config.yaml
n_layer: 16
d_model: 128
moe_layers: [2, 3, 4, 5, 6, 7, 8, 9, 10, 11, 12, 13, 14, 15]
router_score: "softmax"
normalize_top_k: false
balance_loss: 0.00073
vocab_size: 14526
norm: "rmsnorm"
batch_tokens: [16384, 32768]
dataset: "wikipedia_en"
Below are experts of layer 2 (counted from 0) of a mixture-of-experts language model. Rows are named router (the router's row for the expert), gate (a neuron's input weights, with its number), up (a neuron's input weights, with its number), down (a neuron's output weights, with its number) and show model dimensions 0-127. Each number is 50 + 12 x the weight over its row's rms, rounded and kept within 0 to 99.
After each expert's rows: a language model's description of what the expert responds to; "mostly gets" lists some tokens that are sent to it at least half of the time. This comes from a sample of Wikipedia text that the model never trained on.

# expert 15
router:49 51 41 36 31 68 44 61 56 66 42 36 47 58 54 51 54 53 66 51 63 72 66 55 39 60 37 43 74 56 73 33 26 53 64 47 52 75 59 35 35 39 48 52 44 68 41 39 39 31 40 48 61 69 47 76 48 47 45 46 56 55 68 37 46 33 61 41 65 61 53 69 55 58 35 56 21 58 50 63 54 54 60 45 49 44 46 32 68 39 60 54 57 47 59 47 65 50 72 60 31 32 65 39 50 56 42 41 64 62 34 62 55 63 32 45 56 37 44 43 64 53 56 43 64 37 40 68
gate1:49 62 32 52 35 64 61 59 55 62 62 66 34 53 42 38 49 56 36 64 63 54 59 32 40 47 63 39 49 32 38 62 27 50 47 47 63 35 50 66 63 41 51 44 49 36 28 48 56 43 36 67 49 32 47 34 81 46 50 49 30 79 58 65 62 46 70 38 66 41 45 49 28 60 67 63 60 48 21 46 38 48 45 45 46 56 49 42 57 43 36 49 56 61 51 60 59 30 57 62 60 46 57 43 51 40 53 31 50 42 46 58 41 64 57 58 45 57 59 41 49 48 50 71 75 28 63 75
up1:49 62 47 53 55 43 49 51 54 73 61 74 51 68 59 27 37 40 51 56 53 34 67 54 44 67 37 50 42 40 45 49 57 45 49 47 66 39 50 66 59 41 35 63 55 50 69 47 65 27 39 70 47 15 38 45 72 50 72 60 30 72 50 64 68 57 54 45 49 39 44 62 45 65 45 55 38 47 16 41 20 55 54 47 44 56 48 37 47 59 47 30 58 47 53 58 46 59 63 62 49 62 57 47 40 36 33 29 61 52 40 53 54 53 61 44 45 58 53 47 37 46 59 55 61 67 41 77
down1:57 55 48 50 64 39 54 59 55 50 61 52 38 46 64 30 38 49 45 53 44 53 60 61 36 49 60 29 52 45 46 37 50 62 46 42 57 42 53 48 45 54 58 55 55 33 68 29 65 40 27 49 67 46 43 53 79 45 89 23 50 60 45 56 38 50 62 34 84 35 44 55 46 54 59 51 24 45 45 44 48 32 53 69 57 41 55 37 61 51 33 27 36 42 42 60 66 58 72 51 49 63 45 51 40 59 36 36 76 48 54 57 33 54 52 51 37 55 70 62 22 48 50 59 50 53 48 60
gate2:50 64 53 55 59 53 48 56 41 60 41 35 57 52 42 73 61 35 39 37 43 73 41 41 53 56 58 56 52 50 72 46 59 54 48 63 54 73 28 55 45 27 46 50 40 49 43 59 11 43 43 42 77 55 48 71 50 58 55 44 59 47 72 40 41 41 36 62 73 67 41 64 52 43 49 52 45 53 64 46 54 40 51 54 63 54 71 41 48 46 55 63 21 70 70 43 70 21 66 44 26 49 36 62 51 37 44 56 50 58 64 61 33 46 59 60 53 44 46 51 58 47 24 53 59 48 60 54
up2:50 63 61 50 58 53 45 49 39 61 39 51 65 52 34 67 56 30 41 38 40 68 46 40 49 52 56 58 58 45 74 46 61 56 43 62 47 72 30 51 46 39 50 46 41 52 50 53 14 44 37 37 70 56 50 62 39 56 54 39 63 47 74 31 39 39 27 64 65 62 43 61 46 40 50 50 55 50 59 41 53 41 61 55 63 51 71 39 46 51 59 62 21 71 72 46 70 19 61 43 33 51 40 60 51 44 44 62 43 57 60 60 27 53 62 63 56 39 42 52 63 46 25 59 54 46 63 65
down2:51 71 50 48 56 47 55 66 49 43 70 25 53 56 49 66 49 48 38 46 67 80 40 58 62 29 61 52 54 40 62 72 46 56 33 54 48 47 40 72 50 51 59 46 72 57 70 47 41 47 44 23 70 42 38 52 59 73 37 53 54 41 58 57 56 56 53 47 73 67 32 54 44 51 61 43 57 29 60 35 53 49 44 50 46 39 57 52 47 63 60 46 33 56 39 40 64 33 39 66 49 54 22 52 58 41 61 54 33 52 45 44 24 38 67 70 58 24 52 56 67 47 49 58 52 51 28 45
It responds to: Hyphenated name parts. Hyphens and the letter after them in transliterated Arabic and foreign names, such as al-Aziz, al-Hanafiyya, Alma-Ata, plus list-item dashes.
mostly gets: "ul", "h", "he", "q", "g", "é"

# expert 3
router:22 57 39 35 46 51 44 41 57 55 52 28 48 74 52 45 61 49 76 55 64 58 68 52 51 58 33 48 56 60 63 45 35 58 55 35 54 56 64 51 43 42 30 53 49 56 42 42 71 41 52 48 58 65 72 60 47 37 39 54 57 60 71 36 35 41 50 33 57 55 62 67 64 64 38 54 28 52 53 54 51 61 72 47 45 47 40 47 53 19 65 55 68 53 57 40 51 51 71 64 42 41 85 39 65 46 43 40 50 55 49 70 63 58 45 37 60 32 43 39 73 61 65 35 56 46 39 51
gate0:63 70 40 47 54 33 44 56 56 37 17 36 48 56 61 34 55 40 65 58 62 57 53 48 47 36 59 58 38 60 41 52 62 43 33 55 66 64 49 45 45 62 52 30 71 59 49 62 32 60 47 75 37 53 63 62 62 24 59 52 41 79 56 52 44 17 41 34 41 41 54 37 66 39 44 35 56 53 43 65 63 43 45 39 40 59 65 67 38 57 45 54 51 60 27 49 49 59 32 55 43 44 44 70 55 56 31 59 35 64 31 49 65 58 46 52 66 48 52 53 33 54 72 43 58 47 48 56
up0:59 70 38 44 47 34 49 42 55 37 14 31 57 56 57 40 53 39 61 42 60 54 60 64 39 36 64 61 28 67 41 53 59 45 33 63 72 61 51 46 50 53 46 44 63 58 36 65 32 70 58 65 31 63 50 46 65 14 64 58 52 59 48 43 46 15 47 36 41 33 55 28 62 52 46 39 38 50 37 57 50 47 43 41 34 61 50 67 53 61 51 54 59 48 35 57 46 50 38 58 53 48 45 74 39 59 35 67 28 54 27 57 52 52 44 41 59 61 45 41 45 49 63 44 61 46 55 62
down0:62 59 39 58 48 30 56 69 37 49 52 33 62 32 47 48 55 34 36 40 54 52 34 72 39 43 32 48 58 51 46 37 41 38 33 57 36 72 51 61 57 59 46 46 53 54 56 56 63 56 59 48 56 51 47 47 31 24 56 47 57 57 53 46 61 35 41 47 63 69 28 18 50 52 53 52 48 50 53 38 27 49 47 38 41 88 30 47 50 53 47 38 41 60 47 42 45 36 53 43 50 53 56 51 57 50 31 65 47 52 40 37 43 67 38 76 27 62 53 71 76 56 64 32 41 64 42 63
gate1:46 69 57 38 52 37 59 75 46 58 59 62 76 33 47 48 30 55 55 57 51 29 46 50 76 45 44 38 42 60 36 37 54 43 61 52 52 58 38 63 41 55 57 45 84 37 48 37 48 34 33 60 40 72 59 63 67 52 45 57 35 52 41 48 62 39 42 28 46 34 37 46 54 68 37 37 63 30 63 48 49 55 43 45 48 54 39 62 56 48 44 53 52 63 56 45 52 22 55 62 45 32 54 67 55 51 72 44 32 57 73 47 42 29 55 32 51 41 47 43 49 50 71 33 42 40 29 42
up1:54 65 43 43 49 49 55 72 41 46 52 64 70 37 45 54 48 54 54 55 48 37 50 36 56 47 53 42 34 60 40 29 57 53 63 62 59 45 35 71 49 42 73 37 59 39 57 53 64 39 56 68 44 60 53 52 61 53 38 61 36 79 50 52 73 53 51 55 20 44 47 63 50 88 52 34 56 33 73 55 50 49 29 61 46 51 39 72 40 66 55 60 71 72 55 50 65 41 57 64 43 40 57 65 55 48 73 51 39 51 50 59 27 38 61 39 51 55 40 59 53 58 66 40 41 34 35 59
down1:44 70 70 52 56 44 37 40 40 60 55 35 58 44 57 54 34 59 39 44 47 52 56 32 37 36 35 35 46 31 55 47 45 68 48 19 60 47 52 77 76 40 72 56 65 66 49 40 61 63 51 40 46 46 44 60 36 45 45 58 30 83 61 61 36 31 59 49 59 47 54 44 50 62 72 57 46 58 32 66 54 60 36 65 50 59 43 40 61 50 68 41 53 36 39 74 53 57 43 43 63 48 31 34 36 46 46 43 37 36 57 53 58 58 69 63 61 55 51 56 69 48 34 56 60 35 62 53
It responds to: Perfect auxiliaries, word interiors. Perfect auxiliaries has, have, had and the following been, plus mid-word pieces of common Latinate words such as appre-ci-ate, alle-vi-ate, effic-ient.
mostly gets: "c", "b", " been", " has", "ani", "ma"

# expert 47
router:42 42 33 45 36 52 47 53 65 62 51 31 31 47 55 50 51 65 56 43 68 69 57 65 40 56 42 44 64 62 68 39 32 51 61 41 52 51 52 24 48 51 46 59 52 60 42 38 54 34 48 55 64 72 63 56 58 36 41 61 48 61 54 48 37 48 58 26 54 47 74 60 57 52 33 60 39 61 41 50 57 55 68 29 44 51 36 52 68 35 66 60 62 37 62 47 59 38 74 64 27 34 57 51 58 72 41 39 57 67 54 65 49 62 27 46 56 34 34 41 54 63 72 36 67 43 26 53
gate7:50 50 66 35 39 54 35 57 67 61 34 56 55 42 47 48 37 60 48 68 80 41 77 61 63 50 45 62 64 48 43 49 34 63 52 53 53 48 40 41 52 47 63 51 43 56 58 38 56 58 41 42 51 46 49 37 62 52 57 54 55 44 45 82 44 58 55 87 71 43 50 58 68 18 48 28 46 41 88 60 43 46 46 28 48 50 57 55 28 66 46 80 59 65 58 62 57 45 53 50 41 49 63 59 56 62 46 41 46 58 44 55 66 42 50 54 45 53 37 51 48 61 31 57 77 51 45 52
up7:54 44 48 68 66 36 51 45 43 43 55 47 49 65 56 50 57 54 38 36 24 47 34 45 46 55 36 48 39 50 51 47 64 27 43 44 52 61 69 59 47 54 37 59 55 39 51 55 41 36 48 62 47 61 52 69 50 50 53 47 39 52 46 25 62 29 38 16 25 40 49 27 31 78 38 80 44 50 21 41 54 62 54 71 54 53 37 41 69 43 63 20 29 38 38 46 44 46 46 50 58 55 47 57 59 37 43 51 59 52 52 51 53 52 62 46 38 46 64 51 54 34 63 33 33 59 62 57
down7:53 43 64 43 41 54 53 49 59 53 36 46 40 38 44 37 57 66 47 65 27 37 57 64 59 58 20 56 49 76 41 40 61 35 65 56 57 61 63 57 53 55 48 49 40 60 59 33 55 45 64 56 38 43 55 38 59 49 31 43 46 33 49 55 62 26 33 11 48 21 56 40 58 68 35 63 48 17 42 46 58 45 35 59 48 59 46 45 40 40 47 43 41 60 34 41 42 53 34 40 44 41 60 45 42 45 71 49 52 64 43 46 61 70 37 33 49 52 49 39 68 51 61 33 49 54 75 62
gate8:62 28 27 45 41 36 47 59 30 63 51 50 52 47 36 52 53 64 42 35 36 28 40 60 55 37 48 52 40 69 52 64 39 30 42 23 50 44 76 50 60 51 28 41 55 51 36 60 52 48 46 58 65 41 76 65 52 13 50 47 52 53 44 63 24 32 35 58 49 51 61 38 56 42 42 46 60 52 36 27 38 55 60 77 55 54 54 66 50 45 52 48 53 47 40 55 50 52 35 49 54 29 47 51 23 45 51 56 60 35 23 48 57 59 67 64 42 39 40 43 60 56 59 41 45 39 52 53
up8:25 58 60 56 56 58 55 59 54 62 44 60 66 55 54 49 43 32 44 59 90 50 48 52 64 45 28 35 40 61 48 42 67 44 57 58 46 56 59 44 31 61 56 65 42 43 69 58 45 66 56 37 57 32 31 33 69 67 70 56 50 37 52 53 56 68 64 44 39 38 49 62 43 46 39 55 50 57 56 46 53 62 58 46 60 62 43 50 54 52 71 73 58 45 58 40 55 55 71 54 48 45 70 48 80 58 56 65 43 62 67 60 45 45 24 40 47 47 54 44 49 35 20 70 32 45 50 62
down8:33 45 72 60 50 58 54 37 64 48 65 31 41 62 35 46 59 53 22 44 57 51 51 26 41 57 35 46 48 67 58 61 52 44 64 49 54 53 54 40 54 38 61 60 52 41 39 48 37 53 47 56 19 39 52 59 68 74 24 50 33 45 34 53 59 54 52 45 53 53 72 62 44 54 27 64 38 55 52 33 55 50 44 55 56 38 45 37 73 56 52 46 57 50 61 39 57 71 52 59 63 54 40 43 48 67 32 63 49 50 52 44 36 88 67 45 58 72 42 78 46 52 70 50 53 59 55 57
It responds to: Short inner word pieces. Short letter pieces inside words, often right after a first letter, such as t-ann-in, b-ann-ers, hydrocar-b-ons, Girl-s.
mostly gets: "s", "ad", "d", "n", "ch", "at"

# expert 62
router:39 47 42 47 49 59 40 52 66 53 50 29 53 60 69 49 69 65 65 56 72 64 63 65 58 53 21 56 45 69 63 31 44 43 69 37 51 62 68 44 33 42 45 48 43 53 56 38 65 48 40 56 60 50 58 70 43 40 41 51 61 49 64 52 37 39 55 48 58 55 57 42 56 51 50 66 28 52 52 58 77 56 58 38 46 50 35 50 73 43 55 59 59 44 65 42 58 35 55 64 44 39 61 50 59 78 51 39 68 60 42 69 53 50 54 42 70 42 28 19 77 64 54 33 54 46 37 60
gate7:61 69 25 41 21 36 47 61 50 65 79 33 22 43 44 25 50 50 53 47 61 51 41 47 47 47 40 57 55 47 57 57 48 68 49 50 45 59 52 54 34 49 32 40 54 40 38 73 81 57 59 60 61 60 31 57 50 49 27 71 32 56 52 68 46 55 32 45 53 38 38 58 57 53 60 43 60 38 50 47 52 53 43 39 51 66 66 48 29 43 67 59 42 47 39 54 57 54 33 74 50 75 50 46 35 49 56 43 33 52 39 42 61 45 52 64 46 59 37 39 61 50 76 54 41 58 34 59
up7:34 27 78 39 62 63 40 37 58 43 33 69 54 48 57 68 60 53 41 44 32 41 45 52 51 53 53 28 41 54 53 39 59 35 49 58 46 43 46 41 47 68 55 61 53 47 49 31 22 43 36 50 55 37 70 56 66 75 82 38 55 63 63 51 65 54 71 53 38 69 54 50 57 65 42 54 43 48 58 50 59 40 54 56 43 24 23 32 60 47 46 39 63 55 59 54 43 44 58 43 51 31 57 35 63 46 43 65 70 60 55 64 36 51 54 52 63 32 51 55 44 48 33 37 39 45 72 42
down7:71 30 50 51 40 41 40 49 57 52 49 80 37 55 52 58 27 66 58 50 46 36 54 49 46 48 71 58 33 53 54 50 33 40 47 57 63 70 43 63 35 53 51 55 53 56 58 34 48 34 38 37 42 63 27 45 47 50 69 70 43 74 56 35 50 46 64 46 29 39 66 10 47 52 42 27 32 56 53 51 47 54 53 67 38 50 54 52 39 53 25 47 45 42 38 62 38 49 34 44 54 55 75 42 40 64 31 40 61 41 64 42 36 23 46 48 47 54 60 46 54 59 52 49 48 39 70 50
gate8:68 33 68 24 71 54 58 60 55 49 40 52 43 51 58 64 50 65 38 26 50 48 53 61 46 49 57 51 41 47 57 53 64 47 51 48 43 64 30 46 24 69 52 56 39 16 73 48 68 48 45 50 47 61 62 57 39 56 33 61 44 50 47 39 52 51 54 54 44 58 55 68 67 55 47 47 53 54 44 47 42 65 65 81 39 61 42 45 59 52 31 65 49 70 69 40 62 56 41 42 46 48 64 58 69 61 47 64 54 67 40 51 33 39 73 42 76 45 52 71 39 44 25 51 48 28 54 55
up8:50 34 58 36 55 60 39 66 58 40 44 40 51 51 53 57 42 60 28 13 41 56 61 84 47 55 46 36 36 45 57 70 54 54 54 61 42 56 25 43 26 62 43 65 61 38 71 49 67 38 41 60 55 53 75 51 49 73 35 48 38 52 71 67 48 43 48 57 54 64 49 45 72 46 62 40 54 50 45 52 34 67 51 54 36 46 41 33 54 41 46 54 56 68 46 57 57 47 63 68 56 52 64 56 55 69 59 58 48 60 26 62 42 39 83 39 64 47 44 55 46 40 45 45 34 51 56 52
down8:43 54 40 49 47 17 56 43 90 53 52 32 54 59 89 42 57 54 36 46 49 44 42 57 58 55 51 51 60 49 54 46 69 56 70 50 50 54 42 49 68 60 60 60 27 35 40 64 28 39 49 63 70 46 39 59 50 51 56 45 29 40 64 71 55 51 49 35 46 59 52 48 69 54 47 59 63 47 48 31 51 41 66 55 42 54 42 59 42 68 43 58 42 48 59 52 30 43 58 49 78 51 61 42 80 77 69 41 54 45 64 46 52 66 63 55 54 59 57 65 44 53 59 52 39 59 55 50
It responds to: Equals signs, definitional verbs. Equals signs and subscript markup in math formulas and unit conversions, plus definitional words like is, used, called, a.
mostly gets: "_{", " used", "X", " X", " −", " called"

# expert 49
router:49 39 50 37 39 56 44 62 57 68 47 41 49 51 49 34 65 62 55 53 54 62 61 64 48 65 35 38 65 52 59 25 44 47 51 31 66 60 52 57 44 40 50 70 33 63 47 29 55 37 59 47 61 75 49 58 30 44 42 45 56 74 64 42 44 37 68 41 55 58 75 63 66 56 52 62 39 49 48 48 65 47 61 34 34 46 45 53 76 45 56 71 51 43 61 37 60 49 54 58 27 47 58 40 64 53 41 46 70 59 27 65 55 62 44 56 63 26 34 34 56 70 70 49 66 50 29 53
gate7:59 52 61 57 57 40 42 52 53 58 53 28 48 35 64 55 58 55 41 79 39 60 56 72 45 44 35 41 50 43 32 51 60 55 44 67 49 61 29 47 46 65 71 59 63 57 54 37 53 28 55 51 72 71 46 28 25 49 52 49 65 48 73 39 59 51 46 45 51 58 44 51 51 35 46 50 46 45 36 44 62 65 48 48 40 41 36 51 55 27 55 67 53 35 30 57 44 43 33 37 33 33 43 32 31 73 55 52 56 48 40 59 40 51 49 68 50 51 23 23 55 70 34 44 49 46 41 31
up7:57 46 52 61 53 44 44 63 57 63 45 41 48 36 62 51 63 53 43 79 55 54 64 72 42 47 26 36 49 51 36 33 55 46 42 61 38 57 41 57 44 71 66 49 64 67 45 40 50 47 53 55 68 66 47 29 32 62 54 50 58 42 71 48 61 48 49 51 57 56 49 53 47 39 47 31 48 61 37 61 58 54 54 36 43 44 51 36 58 31 60 78 47 32 29 68 51 50 40 42 29 23 46 42 34 72 45 57 60 52 45 58 41 53 51 65 33 51 20 25 67 66 30 34 57 51 45 34
down7:54 68 48 66 55 51 57 39 60 57 48 52 73 61 65 45 57 50 51 54 54 48 46 51 41 61 34 41 46 39 63 50 38 63 33 40 70 32 39 47 26 70 81 44 40 50 55 59 66 64 59 39 51 55 26 63 32 67 43 58 58 54 71 55 72 68 56 46 43 56 35 42 34 46 53 53 60 61 60 66 61 44 47 29 58 39 39 53 51 44 48 73 61 46 42 47 55 41 42 28 45 40 52 61 46 44 72 18 69 49 23 47 48 56 53 55 71 69 44 39 50 59 39 53 72 53 60 51
gate8:58 55 42 46 29 42 36 65 55 64 52 80 43 62 54 56 44 70 10 50 51 54 38 61 18 65 52 64 35 39 54 59 56 50 48 38 60 51 38 56 54 26 43 61 62 38 50 54 34 29 41 46 48 52 54 70 53 52 45 47 51 43 30 51 46 46 50 50 54 46 86 47 57 62 58 54 36 76 37 74 37 52 48 48 53 40 49 66 54 44 55 35 43 39 67 57 46 35 41 46 63 75 41 37 43 50 49 59 43 51 29 49 72 57 50 50 59 43 37 56 33 63 68 43 57 52 45 38
up8:44 52 35 65 53 69 61 51 61 49 35 40 41 68 34 75 39 44 54 62 50 49 51 34 67 47 51 42 62 63 60 55 62 46 53 30 65 76 47 39 36 79 57 69 48 79 56 37 48 52 53 59 43 48 51 46 47 56 49 55 49 55 52 62 68 41 79 45 65 33 32 49 48 43 53 62 43 41 53 38 67 61 41 63 50 45 37 26 63 50 34 50 59 31 51 45 51 57 50 37 38 58 53 27 60 42 54 65 45 54 55 56 46 57 51 63 53 36 37 51 38 34 20 52 33 34 81 57
down8:71 49 76 51 49 75 58 38 51 37 63 45 36 55 73 67 59 36 48 44 24 53 33 50 39 30 54 55 67 72 51 40 45 35 61 66 58 60 47 48 48 57 51 31 32 79 48 70 38 48 53 52 52 56 54 69 67 47 73 49 54 58 47 20 36 49 51 48 71 65 60 52 55 63 61 57 46 55 46 54 32 31 45 55 35 46 84 42 57 64 48 57 41 46 49 60 59 47 60 39 46 45 48 57 45 58 43 36 45 40 47 44 51 52 19 33 62 60 54 36 40 62 40 49 52 62 50 45
It responds to: Place and proper names. Capitalized place and name words like Gulf, London, Green, Port(uguese), Asia, months, often in geography or sports lists.
mostly gets: "ah", " London", " Black", " Green", " Carolina", " Bay"

# expert 17
router:42 33 46 47 46 52 41 48 56 55 44 52 61 50 58 42 52 60 60 40 46 61 55 64 60 66 40 59 68 65 60 29 39 48 69 30 70 55 56 38 36 44 46 81 35 57 47 36 47 44 46 64 57 60 49 59 36 33 53 51 57 60 66 35 48 41 62 38 80 54 58 51 56 56 30 70 37 53 41 58 64 65 62 29 53 53 30 24 71 31 57 67 58 38 60 44 47 45 59 57 35 43 56 38 58 57 42 33 63 67 30 64 57 51 46 49 65 30 45 34 55 71 62 36 57 43 42 68
gate7:39 72 62 45 55 51 35 77 43 45 50 50 82 58 25 59 46 48 50 42 49 56 52 49 62 66 58 60 62 53 55 54 36 51 63 63 45 59 54 45 65 54 62 46 53 63 29 61 43 28 48 50 39 39 35 58 40 49 47 61 57 53 50 51 51 30 57 45 49 36 62 51 55 34 62 44 53 61 45 43 52 44 39 26 41 45 59 54 69 30 54 63 53 64 57 54 54 48 85 41 32 65 34 43 46 61 76 48 43 72 27 78 46 40 66 35 51 52 46 48 51 55 47 70 62 21 58 34
up7:51 58 64 63 60 37 39 56 36 66 51 61 55 61 28 64 33 50 40 59 39 54 46 37 58 58 46 82 72 48 50 44 41 39 57 56 40 45 37 38 73 45 55 36 60 52 31 37 57 25 46 40 34 53 38 44 41 40 68 57 44 60 56 50 47 22 79 41 74 62 52 52 47 52 45 53 43 45 50 45 40 17 51 26 39 51 52 52 59 45 45 55 39 36 41 49 46 53 56 42 65 66 35 45 70 60 62 43 56 49 34 59 39 23 69 37 56 60 40 64 48 48 45 68 51 37 58 37
down7:59 47 60 52 56 48 52 24 71 48 70 50 62 59 46 33 61 43 31 23 21 52 66 56 60 53 31 56 72 53 42 66 53 37 40 43 46 66 61 47 44 47 53 55 45 59 40 50 33 67 39 35 41 58 57 72 59 53 45 51 47 60 34 55 42 54 54 58 24 57 40 69 39 50 66 58 59 33 51 36 55 54 40 47 62 77 30 57 57 22 47 54 61 50 47 49 41 62 59 46 57 75 65 78 65 32 64 64 45 46 42 59 66 56 36 65 59 52 46 50 62 38 51 53 48 37 40 54
gate8:63 50 48 63 47 60 34 52 39 68 49 50 58 36 29 59 59 49 61 58 33 62 42 42 45 36 64 61 74 47 48 67 45 47 48 53 61 25 43 66 31 60 40 53 51 48 35 36 49 50 51 62 62 61 48 77 43 48 52 60 59 47 56 44 33 25 34 45 56 52 62 45 59 75 57 47 44 28 47 57 59 28 60 26 52 45 46 53 53 42 60 65 42 40 56 49 43 42 53 57 43 51 73 10 51 45 45 65 67 44 59 71 56 58 52 73 40 41 64 47 61 48 62 39 40 44 82 55
up8:67 50 43 65 56 54 40 58 37 62 51 44 58 34 24 66 59 52 39 59 34 50 45 41 45 36 69 60 70 34 48 73 66 49 48 54 62 25 37 68 38 67 45 63 39 36 42 31 55 49 56 52 69 53 36 65 51 38 48 51 66 43 63 49 38 41 40 42 52 45 58 31 65 74 54 44 51 36 45 59 55 46 60 52 52 40 63 49 48 37 62 62 44 43 43 62 44 44 44 56 43 49 52 02 48 37 39 61 58 53 55 61 46 53 59 68 28 46 65 54 56 42 53 50 40 45 86 57
down8:57 54 21 59 71 51 41 78 59 46 43 56 63 41 36 52 60 62 38 55 45 44 70 44 51 55 61 39 52 58 33 71 48 43 54 43 69 44 51 41 81 37 47 53 61 40 59 51 41 56 33 53 70 41 49 76 59 41 49 56 56 40 47 70 63 41 50 40 60 32 46 64 45 58 42 79 58 56 59 37 41 41 60 48 67 47 50 61 47 45 63 55 43 35 64 78 54 65 40 31 46 61 49 25 45 47 33 61 79 64 38 64 47 49 53 62 34 58 69 64 41 47 60 52 42 40 46 49
It responds to: Place and institution nouns. Capitalized head nouns of named places, laws and bodies, such as Street, Road, Act, Park, House, plus the relative which.
mostly gets: " House", " School", " area", " election", " Bl", " Cup"

# expert 30
router:36 30 37 34 43 66 55 46 60 66 31 43 40 68 54 44 54 58 59 42 57 53 64 64 49 51 46 50 84 67 56 40 31 62 56 39 49 72 62 50 32 43 54 61 53 71 38 40 46 31 44 50 64 57 66 64 43 44 45 57 54 51 70 48 45 27 60 44 63 58 67 29 61 60 44 58 52 49 54 64 70 58 55 37 30 50 38 45 65 34 66 69 58 67 60 41 53 44 67 56 47 52 65 51 55 57 44 49 61 61 31 51 81 54 49 54 71 37 50 29 65 59 64 34 51 39 49 60
gate1:63 50 37 34 56 62 39 46 35 70 55 54 37 42 64 40 62 48 47 39 62 55 54 50 50 56 35 22 58 60 49 27 48 50 36 54 62 38 44 48 68 57 46 39 47 58 66 54 61 35 42 62 51 45 60 56 46 47 63 43 38 48 55 37 21 62 42 71 32 54 53 65 57 60 33 72 61 47 53 60 59 64 27 67 35 67 68 48 55 39 49 43 61 40 50 67 57 50 32 57 21 57 53 62 57 57 40 36 38 67 33 45 24 58 49 53 50 74 51 57 43 24 65 28 49 61 40 51
up1:70 46 52 36 64 52 43 35 23 69 47 57 41 39 55 36 50 59 44 42 52 62 57 63 52 50 45 22 59 62 56 45 62 56 41 46 46 38 32 54 65 50 58 44 49 46 58 50 60 24 45 61 62 51 49 44 36 42 63 52 48 51 60 31 32 66 40 79 33 43 43 69 58 43 52 75 53 34 55 50 55 57 38 50 34 70 59 60 37 47 51 51 64 43 61 72 65 41 33 66 28 60 46 75 28 52 34 30 34 59 37 49 27 54 57 57 50 68 45 39 50 42 70 43 48 58 40 52
down1:76 42 30 43 64 46 64 50 63 51 46 55 60 45 48 59 60 56 34 39 44 43 60 48 53 62 36 26 40 53 44 42 55 40 47 48 25 43 53 68 29 78 54 51 53 42 60 44 55 61 41 60 61 49 56 60 48 63 64 57 55 58 69 55 39 57 33 70 46 58 58 52 56 63 38 68 38 27 24 50 51 41 55 38 50 56 68 59 51 46 63 42 62 64 62 61 31 40 53 60 41 47 24 47 40 52 42 44 45 61 46 38 43 37 51 74 37 76 53 28 24 44 65 56 77 46 58 58
gate2:54 39 47 56 45 37 61 33 51 59 46 53 29 54 33 57 36 48 45 66 55 43 37 53 29 37 41 27 46 67 73 68 44 75 47 42 49 62 42 50 55 58 41 65 47 51 63 47 52 40 62 37 47 38 46 57 50 43 54 49 44 51 42 58 39 40 56 50 49 74 57 60 68 57 38 58 25 61 65 32 61 39 49 52 60 45 33 23 39 47 56 68 70 51 36 48 50 69 63 62 44 37 51 55 51 37 48 57 78 54 43 35 56 62 27 69 54 71 63 42 60 72 45 53 77 36 32 54
up2:51 54 47 51 46 65 38 59 39 60 59 45 57 51 42 36 54 49 53 43 53 68 63 57 39 54 60 60 58 25 37 39 33 34 71 54 54 43 66 60 38 37 60 31 52 51 20 53 53 55 40 40 55 59 47 46 37 56 30 56 53 60 51 41 51 51 44 53 52 56 56 35 25 34 58 47 77 34 44 55 35 56 53 44 26 45 47 80 64 44 42 42 39 28 58 59 49 39 38 36 49 52 28 50 56 57 62 35 37 27 56 77 37 45 63 40 67 20 39 62 49 30 62 47 57 57 65 41
down2:55 51 68 44 55 64 60 37 39 57 70 55 63 50 67 45 45 49 51 33 50 53 53 43 42 57 42 75 51 42 22 32 48 41 60 55 50 56 50 32 47 36 54 60 57 72 32 29 50 58 46 54 58 43 43 61 39 65 57 55 39 49 60 52 58 39 41 55 67 40 41 47 46 54 67 30 65 80 25 66 31 59 48 57 45 32 47 59 47 61 37 64 67 32 52 53 71 41 55 52 77 76 63 41 55 64 47 44 32 63 47 64 35 39 49 38 58 37 42 45 76 38 55 43 61 66 44 60
It responds to: Capitalized word starts. Capitalized word openings in lists, tables and names, such as Ass in Assamese, Dr, Preceded, Michael, and the pronoun his.
mostly gets: " his", " Michael", " Dr", " My", " On", " Preceded"